From a checkpoint of a small mixture-of-experts model trained on Wikipedia: 8217 steps.
Below are experts of layer 9 (counted from 0) of a mixture-of-experts language model. Rows are named gate (a neuron's input weights, with its number), up (a neuron's input weights, with its number) and show model dimensions 320-383. Each number is 128 + 32 x the weight over its row's rms, rounded and kept within 0 to 255. Numbers have three digits each.
Before each expert's rows: "comes after" lists some tokens at least twice as common just before its tokens as in all text. This comes from a sample of Wikipedia text that the model never trained on. Tokens count by the router's weight.

# expert 4
comes after: " |", "|", ";", ":", " in", " May"
gate0:129110105132130143124132082138117143080065123137066117169111121114140095093061127141102176150045160145094099110085174064086098109100102128127127165194065149131092101134093174087096082099147068
up0:082130149153138117086136088093122132148087096126127095160173119140156127130061102126154121072127111114127145126111133128080058082141120145053129137130073125145147084105127129099096098072123108
gate1:164151126129154065136084108101084187132139160115164039139113084103119101100144127168103137181165173085161148128087175145145127122129139080116105133123187144161135158140121129129114115127149096
up1:103098157107145101110057119120072122137133156179136105149127069133132119083132124123090113086180118085109183139100116153040181140153174084108116077096084098134116177117078125182126167054211090
gate2:181152118137099150102140137099133098194161157128127176152087135160147130163119170169112103149134085176135165123099057067153148036100103150115143084220144113124114089144141169132162103124111084
up2:092139129179155180151114148144142151139103165163126128105105173147107156099132200180134117117156144138201090088151143112080125105106160116121112093151120139115200119097107146154149114078173124
gate3:147147153123143129123154152101191161158124080159184084164069056109108115110126093122206109126126131095094124120127112164063123148172082119133122140051169151093134167126139161083150132172148105
up3:139126089153107150118174135114171167113105157150091103088170132084110148117094075185017132162054166056132085136165134094077136177130139124100133099140143132124127138179086095092158116098166117
gate4:150130144149091058144156128138142126129073139166103113126065089121105098092168052191130173155093154132115163119094209124109085117042110167126106120130125114100110121171094136134088098153123162
up4:122130150127187094122126162100154112115099125152129154157104107121092139122134141132042108114145102160130186131133159115118131187143097120135131115115147116131198043120142149114132077134117109
gate5:119142117096107110080112143134138056129119127069151148086166118120071148115147148103181119143185111131063157045141128108129172127132130124114180138175149111156072175142137126083186134131158128
up5:111164068101134110113113103135135114137106156123183151211192128099111130126148162132080089137158084120094132146081093067114132151121120076114114098117109098146168139056126196106134125150161117
gate6:106120061162110124149151127118160126155095071131102075050175096078096134151104136097088119102111131176053142152107097074139156067156113156159140130174142163109154076178117095160141149102174165
up6:134115147161150113121130061199171108119205111151136130065138131139144124110121107097109141087070136163125087167123130097122154102140112143164113186123152132089133111167145152131139133094106143
gate7:129125096102132165143141070134135154124131115180127147130146027140183116160106117124117106067128154111131149155150131102101086066073132094141062098113129125142150122140137120046129106111107135
up7:162096146120162132162111130071101066106140133132132135127164153135184159099192184184147161060124134147118141115153127119126112112134040100117164165138172130137171097115124130089138107091115148
gate8:133164107107128135101141174063162149140117120164122084113142124145073165145093129177136103138113135110160152174118163130140124147070075056177093166150099124111133112174081116165194124163117143
up8:100157116118141113148096128112139228089187104171077133068128192099152136165164132143107097191109168141172105153107074156100102129123131119174116168189095113115086104104107176179094124199151138
gate9:109109040152121112131121177146135185052134098183114121166156109105118194124156135135137099109100168220099109128133133158143175175147154098111164131135149110143175149117104098092131156100126122
up9:075126127093057194146157137129182082173146074166158150168126147091182108146089156108169105146150068046104119088121168130132125102130099104165124102140124084151090086099143135143165157175135199
gate10:127142106094172111134147105115119157144163080109088120122124153127164118118155101228106085129127112127119173100176102180166104154159104102116122145109198099112131116230073091067072111160135145
up10:132118060147107148114104172079155165109201140107133126093199115133129138141104080128119136165192120148144104087135151058118162150146132094125156080071149148171110191164102184126156126103122127
gate11:096168100109109117148140054106112153148158130127145145153105059187178129097127184121123155116114133128128113092140063133174102093171088150099145145110112135134188137107179128114202154113184120
up11:089139143161123166127163111145079169103125143109177141150145087121105126086122135164136150104118159112139113106142232129136100153117070120100166121093094124108188146116138121121124193103133141
gate12:167195112108103141139188072111167158164088111151130099129036104119121133138127137047129092069127097195115092117090141142086069184082159120139155103089182193162110120130191156094138143083146107
up12:144141108128130186192119201166102142147143112087130135092117157094170106114065146146153084145159127147133152127111128071143147107075138114048154080149068184131173185145143174143157100149111140
gate13:084123141165144141081062100093219151132155077129122152173092102095099181173102110166126116107146194124168121106189160114135119100127109122073168126131128193116132113178113152156123125108115196
up13:079182133166103104106087140093152204164096069153185116087114156141113088157178163140095113155136121151127114166207082119175086065071094148105111178125115158080200102134121079141104157127135127
gate14:181109146090154134137145152085115145151061118113088136123114175125120103198068087167191100209105187143196141073072099116114150169084094132130094147135155124120123157127176104184111147106158102
up14:131179124153134108113152143159085102178120133159213173123076204184124165106144132090153104170172144135116111134118133156132194122126164150134131143087124056077118157121168164178167180093181165
gate15:153108067157171162160131127131159120113062237084105138145165129069101147103103148131157102115153174124141117158134140120153131123119148122149164122094138181136153102120160183107111092123106150
up15:140146158169144164153097089133127134145147097161149161164087105097129161108087125147108044130095103138140130106165099108149101122150110144183080119140094057140150109091103183139151087136081144
gate16:090151125095114124190062103073128135067122132117142132111153135090139166151137204077119105108159107115139134107125119122162149146088152146157141145130198201103123135118111153157145068143138120
up16:114127114116112128164112083189151116102130135179181125132120109104071174155202149145131094117143135172096117178175106159090123114130136130096164089098148060166091084118173155105166124141072168
gate17:071133147147188085104115137190127086131124127108166141120140121160090082129119101128168161143100185110085128108176158100155125134139139165138093156095151140130168164148125128145163137151125092
up17:215097135145074200146096147100146144144101122187136134115117095141128195189122118102075123147099108064134133146033062167136164129117099105100128141106146133162104131113100132151128119120112174
gate18:077101118083171114073170173060138106131099102177133177112111103189103117120146101159134142128183158087128082110090129118197123190164136139148136114095087136114132178142078085129109086114055149
up18:136136124130071112109113163124198132124098168128129104108160171141137162127084131146113110100063103132141175107134125067111139169060121061111132172152110137077174138139153170121124101052130118
gate19:121193136149111127091079125134155172030107089136161114160082062109119129132069125123142133149145180097153211121153144179114114190133056175168152089098164133106178103101194165134169169177117121
up19:122150113106091134144152137123119122177146115103104133169159079114153095126117122160107088102125095145090123065059173114164168138125133111122076095127090123118048141095082096138063078104131115
gate20:126126102110112175088103109063126103107166139080142118119127122135110170125117186075136158133183121141088146157058136167136074118121168128111116126151123172136156127227110144129112122180154185
up20:050129107105070146132156125119195156100162112101109185144088125125131151107136177138110134086088135096155079126108140106132155103138181096107119142191117166117098152145073163109147161133167177
gate21:100159150100071067102104142169157155126149131160155095189091091127082100104158086139146081163144093117158059131076090137111131121179070119125148189135106151156130157110099148131107107154113133
up21:108108109175097116103121126096121154164132121106093108107118159171128060100088187116147173098167126155139099144177102137140144185103146077105132118118101056153114137078046112113153148066135172
gate22:146110170119134137196128126105166146117136112087052125086076128147153109133131111093100076107121177149113183097153120089146129174068133142117179138134150075151122145090097142119124124139153125
up22:090147122063104165072097142134109049099139143100150133154071080157100123149117187162157126129104094086132146167088064067133096127090144142148082187180147231129151132120183026093172136175140154
gate23:109154138141158117163172091094137089147086140089133171138137092115141153070164074090088122076129133125117127118127146118114127093130130127109090147120144135157115105119117122094114092107145101
up23:161097129177126078089093109151134120106113143147113117111164079141112150144146135184164124145223138139141108138147126108145063108137138140089121110173111094112148097121151171109138096118125115
gate24:132135144096107130192159110077137118182087117099141112176088114095172145118123111202203193155190140194120102113083140111152154102148131103106151086081150087179231148117100145197125120124108092
up24:164133106147076093077078115180106146111140101168160170127086151082186150129146107120091064172130085064156199131138195154136123125162204110160139127171162117075124106088082153143086129105151115
gate25:130066128139136166184126116135134102130144107140156134151147136141105144098122158119062103127099125181193159132182176144162168164118147106064191130177130137100141134121103108098098138111092182
up25:119082077172175160162108194150173147181090108116114119205169142120115140099110192130105190144169161188145163098144140143152107108181114122173088123194159122165110158163094178120122192139126089
gate26:131184160093161091173184156158156145124111075134063130122074196129146122119144140128081087133140089124143168158127135146167116111130114135095126083176146115147061177119156167096136083154078111
up26:200085096163121192127140083125077104092098119134146174109230120167126098115097088160117095124089139083120090108122123131164113095093142084096159096115167148130156164151063109158128170124120129
gate27:136126147142176154176122106149142119128087119132139149153129170102079120159118184142170057060175091124115142097113108139086145130140138151134126071118171161121111152100141118092175142097165089
up27:115121121160133133109071128160101111095132149157230184095122149123166178135086120082082172186108108111142116161111106153149129132132177093126100115187062129094080102093113089186088126197133102
gate28:132182163102108109123128107147111152120088178130081086058049080090121166127092149115139144119121097140179092122183142140104129125164109103129153090121122188135174088191140079255144143145120093
up28:132143067112135125155063105136139133160103079146110163122123186140146098069156084120104130088118156119157164145122091127097094130180118087130173110115122123143164128138151136129096081077081144
gate29:162150189161177155100147130134166152104098058061068080125164129118121093103113056133134143167102114115120158073099113125126135168127123143097193157122105133150171079110189108073109132173109124
up29:147146127092102122137104147114130091088101155139099182077152081151167154181132173118148117102137179073102142172108190119122128152140131121158153053084080077125106167134117164148124092180159177
gate30:093132057143159106170121137094111094139062115094106132147206146156143148121090151151134138135118082088135163202153113115169144153144113141165085109152115140150120110165138104149152118155162126
up30:158135095196152121202145131099171137114120097171115099136151136144102105164180097142087142133149098174161067147127120141042130146094168135150098136085086110173163109143136181195106140089132120
gate31:085166185119164185100133101106144124208149147073122187128155040130094124167091111157131112145046113074086089139146115145082138128117172194115106146170119159140102112134190130146121162139158111
up31:157126144161078103191141101152070162156175169170160102116088211167120115114133123104125110124156136120153152112125178105133077179104101100184098139140149115064186092092144098113067104090155171
gate32:122161081152160134080148093149097113110079153143161133105034143141162107134127125140083186109143087128144105192118117144113090104120136130157159129110163100123147118099118135109115145170086156
up32:160123180128079159117065214154117127103103191097094124190208099153125132123160170127174118105090234136127126069068126140122191144160165120138115163104136119091127136205144088161134139124160078
gate33:129131140093126202154110068141146138144070144106150144160077096112146151055201061125084138141132137147123115144125129094103135140163143122119142085045160078114137201106111106158084125183111076
up33:113123107099084145154183102169127133104156091113107193132153118150124100120095106108173070150140115139138117095168134131141156127119143110096127096092114144013121105175148132115142158133137141
gate34:117135121124140108106157084159137118099111100080088128177142121135157152174101130182157152121170116165100133137143113137147106164114102093091154143058181152126092095143184099128158081075131117
up34:123127106133163121145179116115119096155113116133179109151137156085087147118181106116121150138143147098168145155080111133119158145129154090110072115127089111144111142078145193158110149159161171
gate35:098147174163121086119136171065140131129089119134141162150068132110118125183137144117113175204102120168067154042145133090123130134140145113156091101123082132125170181182148142123141156112139123
up35:162157188103195111044140142115128086140072066193162162080133112090170098152184168096178102174145129190150087162131182131085097142102129136122095122143132141122158131151130102141116080136100149
gate36:127180181135111149159109130108140092158120183104131144139149130141135227152087150183146076128112143080143147155136116095161105100088104124146137135116176179114138166096179121100060022158164083
up36:141169167075100113114072170131149096135147122133114139102129092117146176157116158160148105121218147143159108110181117169109053062147128062240150149166103164102138104148125147115131134145102120
gate37:157150087084081140094117089128097160087095091151096098124178140086104097144134142103126099112115102126152106139125138112154144158083161124084144098158135150150118175085152140172100075138167136
up37:133077081108093151142162166137099147173189151082137111069149181098100102104040116157099160215128158122153134135098117144120148154121111144136130104131072108103131095053101129127109105107116108
gate38:162162133079101125140166126133144117110090098134150121124107117142135135080135174127163128066089125109119166137134141105090096130140150095148163115100065104070182125065114093166138128095135115
up38:139135115123098146083076104117107197152171120080180184116163196108195092162094099202090147117142156198137077143188110124166144114146143161118094113187213150148090147108146134110099145143106119
gate39:099090183159120119188161123119168129158129059095132106156148084170070146160147118118227194101144135116127120122166135100179205134126106101092146070110122162080076040147119135159150126133145119
up39:163129135160061092109120130171151129107165111148093106094123133152096159143103125126123139106173184105155125138120104154168136175090179109109122165182157160129107081243100138158112121072173136
gate40:169089166131102085138142092086138125145068088129091149154113116115165140155182120102164093102129124085113076121107144066155093108134141145146073107072127111135073127189103211080147127097128140
up40:144087133135083196155128151174117150175101134121140077176140140104092136116069116126105134152089110100098146127136148138049099126107039131110105130139144129121140090065118127137149135093195105
gate41:135171182085082142116178101078122142154065191070046109123144101122104148128084163126143113094152156134150125181120145137148110102150181120156136170122136128136144157136102179146126139158078099
up41:105143122156091151161100131118105100156143145120186131179126090121158078157104126179160101187131122108089181131139149113151131116115142046138132157135114135166092127146116115161127104113175101
gate42:185104131141099141097095204115144087150127108105154204108107095086112111157159100136187099087150093131089154115152101093142115123133170083108152165134132153119119075122124162112143149067138161
up42:111112158139165149126117070170172148168144169138130169138065152145131153125147090125102125119110134150136131113113108112095135111152116081139073076136140120157171174113151094141143093111139117
gate43:178140178137162148214154134139111093167088155153097151151126154146128097198079106157109117168109161143133155143171087100138141086117110132130157137078122128194120161147153103120165088137176135
up43:070067129161188156126092087120178169155135160110142135152171088122088118156138098080117108132166140087157119129075134139140080148202149074095115115170123107123144165146167103090123199151136107
gate44:158125117145115179125127111190142152186112094125173106142092110133146116162200148129145150116145161157131151060124092122075116125143145166124206168102120112115143087233155110107131205115163170
up44:110180140127166186094183096112129101081124133162095139094174103138104160169119158133162141111116107134115096181103115126121179082097127109092111066129138112078077115164129156067181140116124128
gate45:107148086139090153091147126128156163127109090174106125140111070158118107129137119145149124147127134132100133151156056157148116132078138099204167139104134107129140146109119095114122131209131086
up45:077098066112080064163168149123162107165138124126173109155078143107104165119101156123107123126156189140133144101160126144121140144123085146166126119134129173078083114106057081138131110081167133
gate46:160132094116134071127165053118129160183188162129071161184134083087083113142121098106171136165097116086129132082067120160109182110182146112149137132108124107117088093130119102102137187122193140
up46:143136144138131118127122141092119118115164188132108118118129085063090184130121094098153077130052122086134125119116069145136153092182119110119108092204171125169117140144108098097167138090182152
gate47:087126125170122156097192141166126115137108171092123076134128135124120135119152147092100151054163135093110173098151119121127072090176111105068104162117141163155115125129139244223130125136094109
up47:108156097090131145098108180107162129176136096132163035110153144133116168134155072114111192157143100165183103040083075121069120153105171101141089138182091140192137190166076106139129124137141102
gate48:139147137131142060095149134134123149116168122119166140163076149103090154101062149114139120048123092186116102127082113187132062154104164122068110119121134113128088149122082156102151104119104141
up48:183123151179160165143128160109119177106152094140184142135177139106153158138137147125104167176111127147155126161099118143100146113172111111095180193106106138141105093131115063129126075124120176